Experts of a small language model: 11.7M parameters, 80 experts in each of 8 layers.
Below are experts of layer 3 (counted from 0) of a mixture-of-experts language model. Rows are named gate (a neuron's input weights, with its number), up (a neuron's input weights, with its number) and show model dimensions 0-159. Each number is 500 + 25 x the weight over its row's rms, rounded and kept within 0 to 999. Numbers have three digits each.
Before each expert's rows: "gets" lists some tokens that make up at least twice as much of what it gets as of all text. This comes from a sample of Wikipedia text that the model never trained on. Tokens count by the router's weight.

# expert 76
gets: "ent", "ly", "ial", "ater", " work", " ear"
gate0:481464493466466485518490516471538503462506555497522503524541521510481453515522554560477490522503501494501468542536504502484454506520460507508500506514501527516516490489511495507496496540478518487492441491503505519505486537504514485546471515508484503497540473483521523441562502511460497501472459508487474524514545508519500539479528522501536494508451501508497517529470516478495523499500513500461504487476486449500527457500538481548483456465531492459502495517518497517488483501461521
up0:478553499497552521510484482496490462537475482513487489514509473488471496509556445495501491490451508512464506486460506521508488460517502519538497442460502475505504466533481477497477521523491485539516512560486500465527532496497500516524459501506508519509480554494517469527486545523523498513511506507444466470473479513491525508494484496505509516497520489503536517483477483475529524518506477518529520446498497523500553498526461544470493567492508478494479486492488507513455515488453527

# expert 34
gets: "z", "a", "á", "o", "i", "e"
gate1:460516498494492513469470510505510500482486509533468452483498452489513500505513518462498433489500478483488544459518509478488491496488497469458493523486504477476533469550524478465491538535506529557476475515531521539511530485538482511478487537502477527484478526520499526505557508514494509502501508445489491444429524477506497507502530473518525490442470469472509496487492482507477478477498514530514504457511482514515498509497571492491517498487531503463502493528506491497523508549511512
up1:473523464483478522480559511489495500530536507500504534496501480516510485536465505544527521534506516491539504463486539516481486494487513505508510474474523499508494476508500476482543473447495527486526486475504465474461475517477552474486506462533535509534498505467554487513529465490481509514517524521493487532542507517505486503498460512492499510531483540529474442473449507528530496489532494489481470493451505548461460478497450517492492480469508525507468522478486496528475456517481481

# expert 18
gets: "er", "le", "ce", "e", "ment", "ction"
gate1:487503523449510500478513496476454513471501538537535529513567510493479512456519526482507552521483469491485517531493513508472533465530512498521496503505479546535513520466516486495479527515507498493533528504462516521487499530506472483528493508510540465505516525511472496542509503506478464507530517500475533539492486533487503460555460479495438496526499444455523490495483500514510502540485520462516497510513485452486535470461454508516529510496488489449506522502500478477486522522473526
up1:478515455530530506545516470513495469501527474479456430506495489489498479523514469464513490527495525519524477492512489489527497477438516475509530464520480490483515501504462515530545530495516514518512495462516473461482482466449536540519525483474494503482516494503539526450546471502526498489477495526516487482489510528512478499488551505481545504483508518498503501442476472506498497440478489514460468500503530516530466540503498513522502476504508535503506523479468527496493478518533444

# expert 13
gets: "ing", "ed", "port", "out", "anc", "ings"
gate0:492495498490507551523498495511486497524505469560534504465487522558513486531559458482536474511485500490505482494496479523480500505510477493484482512493512515498515488474520503512570482475505479500464492518511494456489498514571504492485521530510532508504522534482469483499491494508499515455495485545483516500515474469512488587486484494513480518475534498509466524472520470522499480452473499473487511497448508475472500514513554511520505535479477443523524519511459537520484515476547495
up0:459514495479476513458471488512510514484535542512477509467508495490488521490462510456497484516448508510538491570513512486498483519529495519515518506505500514461454472448501526476465508533497509504494467526492489508545519514542518525502483438499478492493464561508510488491500519503514458493497508514466498513484488495542452502535485425494466506509494532464487540513489510554490492483520517571491506521514508490544523496489507533460514517502498545469516497493502491500504528523529515

# expert 70
gets: "ian", "ual", " United", "ational", "ure", "ous"
gate1:466578532530479473506509516492525456495500440522510524468505516482497484501498494495484469478520506514513482502513525524468503465516521466487490507483486508485484501480482502556514502549512463459460515498500492515531508533534497466480544502513530501469551503496481493498545507472486464470510489559474497478462472523476516486484502517520519477487460536493489538490495493504507540478467501512490521492527497500458506528459493476466493564543485490465471497501496468459487485455460507
up1:482508502511507484520487505507448487504539527531528520492503512479497498506464507488486510497533508516484480444498501540504491496528519436520453512543467502514491503478489472485537467517454462500491548473469499537496532523479472468477577480492515465487524528472513451513478507526494538499544476514484466501516447526495473474496442469485505519496487482469512485521515463490529514528479511497529505498524466536496475536492486499518505510541512517471479504473518482484488480494441469

# expert 38
gets: " ar", "og", " Ar", "ry", "erman", "ish"
gate1:488512515473467518495502519523475547495482545510532482510487487482536471462526473492494494492472524509512507509458473496479508467528519528504473466524493532483531536452517499516524485525515475469530498467520511511518483475534538482508473492495488494520495435486503552527509477532501537475500498503492490551505496544492494454507428458482518485486510522490465545526451514490539507517484479504457506524527503454517490493469505500517481487480515530529443479512501505537524451523482496
up1:523478454491486531530486476520501504501516547556471475518513490464513476530488517481495502531507462508506511473470532499497461485518509507544523503529457512502481505485514519490529500462486545515540491499499500491508483524494537482494500530494497489516530479461539457506523513508510497474498426493481487457497537482464444506493520473504500493501482505506495451526492523524509479515489503481544500514519480495474460444454459461486471518550528482501521430506506495495494497522486442

# expert 30
gets: "a", "o", "os", "ay", "ad", "am"
gate1:495506529467475514456472495534489455442517455534489499500507496488517500535491466530465527493463474508519525477535536504508544506472493478525481460469510538508535495497534488492504479479476549512500479509540551496451488483528478524527506530519476503482460493504473522441504535512478496469520471480555513495514522517473493502525491476499482514510508512543451505511477496515514506470511555479508524471509476455493485532485549494539505510479511516487492456477492487465479488520491466
up1:496542513522492509491470482510511519433482464516499504480497502501508481487504501466460488517468473512495492492462497468525480517485529507496500510502486405477540481488481479497525505509522462525490499494525474507520505460521505520465506487507520485491481497528485500509529505489530467505449603464529530511523489535513542534531507493513463539495455442497478509495463510500529477495501481503467462503452506523485493500514497496464493506505539539489485514515498462508525521507486546

# expert 23
gets: "er", "ine", "ing", "e", "le", "ers"
gate0:488513476477494488528511554468503501486451493513525508533529482488516454503481537518478456493520497476496493495489477513495505518488553482531528517496484507478485489513500517533486452475476480479497504498496496525497509481555477472515506491512475521506497551511557545481490524533489486499490484536473497473552509519510496510497479514462491468487519510470509512512452475459467548489491495547499501512533505482579564554511534550488490503492549520484482501485504522520477481510544495
up0:484461489510489504460507504518526494522511514504534469491463508499451498491512539510515475445491568488501505492475529528512495517508475519503492481493504539482526501496484486478537518506496521534483520469485491459522537500506515536483529475515534518515488470502505455456527525483487540530542526453458513487467510496492449451481465511515450484494520451497513490521550507546497487466484506507517470532475505472478496547519474515530478512491542471520494463542475507508541473512490491

# expert 79
gets: "ed", "al", "ated", "ing", "ted", "ased"
gate0:475511539508498525506484487472458479484500487534511439522471514522534487519466498502479528478486512495471503556485489522528500478451520467472524523475467489443442532517519536517456484468520547548501497479470510445525454528511445480465490514457494541471502528507508538493517498490545477494506484489500523493483475506504523489528474504478494473511470488488516509486504503517522507487507518537538506474536500500504504565486498487498477541503516488509502534484526470485522486486536481
up0:524464476485482479465493496445492511519472516494476505516491456482521480447487507537503513545476505524509517492460498504500536521507499487488514517509551536497486484491525494486505514527529491481502546493500523467495471531503516516506492496488479460498523483506468530448508499448539510504468524494508543477519527501478504519516477458478491538513432480446506535506555469506534536510519475511558500522506517478508544532505511499527516510463528490484452530503499502505565478483479521

# expert 33
gets: "r", "S", "E", "C", "A", "N"
gate0:546472451502492503508501491513527510501497494495483470504566513521491497501554489519512488451478481514475519492521476523466478489527517501521488477507502526473494476437463474530539489513529513474475509492489472534548511551510515502497479516519528525499539525494469474519509531488538471488522532495525510509504538491506509561472532503549481523446507475493483473513506521501489497550523542484493536431491560497520489490500487544463526518513467489492496534483507480482498522496500495
up0:456499521515542562501480488491515522498524513519534535488436494486489473503444509484489510533486500487550456488555522505547526511515484519489497493480484457565471467499520516482494507499496469518492516476522478492428503472500495515515512516456487492510462528504536520495486470502462539523475476506498511471489506524502471477524467452460508468532485520501476505457503481515541498455470513497505470512510473493509474501474513482479460477486484505489493478529503526486462478534478512

# expert 43
gets: "n", "ic", "th", "ch", "it", "on"
gate0:505555496497506500482511471489519490514503458495475476516524483439488492498509477444510523530535484520510489465540504473495484454476465474489468478513493503482481567524522528506502486492483487519485463526477538452506492491468473516479501558485465506492494496474492509496503517564494506546477487493454468470470484481487503500521555525521512533490521509495495456427516504507501489500492523491434502487546487509539505477484527510502489486480492480504463482524541475489462502482481495
up0:486473503492504522529528502503523470516524483490516543460499490572474486503455503531499461468476526507518493513483526515559508541493488510552494527453479506527485479534477496521520499509520512469544569483517486549528479497531486501484507510502519512477499489535513486471508479480502486483519458497536510496516518484479514539498485510465467516494494500485498501586485489488508510492517467495517474499438496505451517528569497469495507488514511480460514497506475473488533505469531503

# expert 63
gets: " (", "-", "\"", " \"", "–", "'"
gate0:489496481489449490508534498485487540484522537515478550463471500511496505497529461523525520503470466474482552520492481460496528512498495487536512535488521485495528494474482469523537494499476479483558495490478483483525480492513469481435463478495484493507513471488481521494465476488489446488505491512521505508489492439480570504452530518493544500527456492483484522526539538513512486483478514500449516497459491543486489520563501479523497495505480481535532489523467509498500518485484503
up0:507509499509521499504450489539517492516470460508514485528530488462504473510487512473466488477525531527507470463510495511505468469519498527479484480517466506502485495505532524509468489530525506505441519513517534529464508504499551505565513547516540522498484519509525478497525530516518529506485494491497503502499490561509443485552460478486464507468544550513516468471466463483475491507520492494530485502537479437530501493440508517486513510516521499489468507456543478489486485505515509

# expert 10
gets: "i", "r", "j", "h", "gr", "il"
gate0:525505521529465471475470522518487481506530478477496564521516521477499489487468486477469534503498514516498512538544507493514540498490496518445499488475492473464455516520499525511536511531474487498477477510510495491527488462466486488496494461493437532470500505417523518467492492507537515504484530479520500527548478528499478543498481475515482500540540523490466515508446529471513505519483523536543513481462496515503492451486518536494518529476499509527501522520507450500537486478488499
up0:500508502517523527517541459514486541522509450512513459514506518512492518483479514539487506512514527497480491509494537488517475551517496502550488480488510493517502498487438495528507477518479514517486470490505497488503496561512512503539532490512492529514501494513514555548527475462500474492505497539506470548529517518470490506472489506490534505518553506487487526551456479487529524547467489504501510483450521521489434476467468551493460518514478512541468501482516529535496476478491465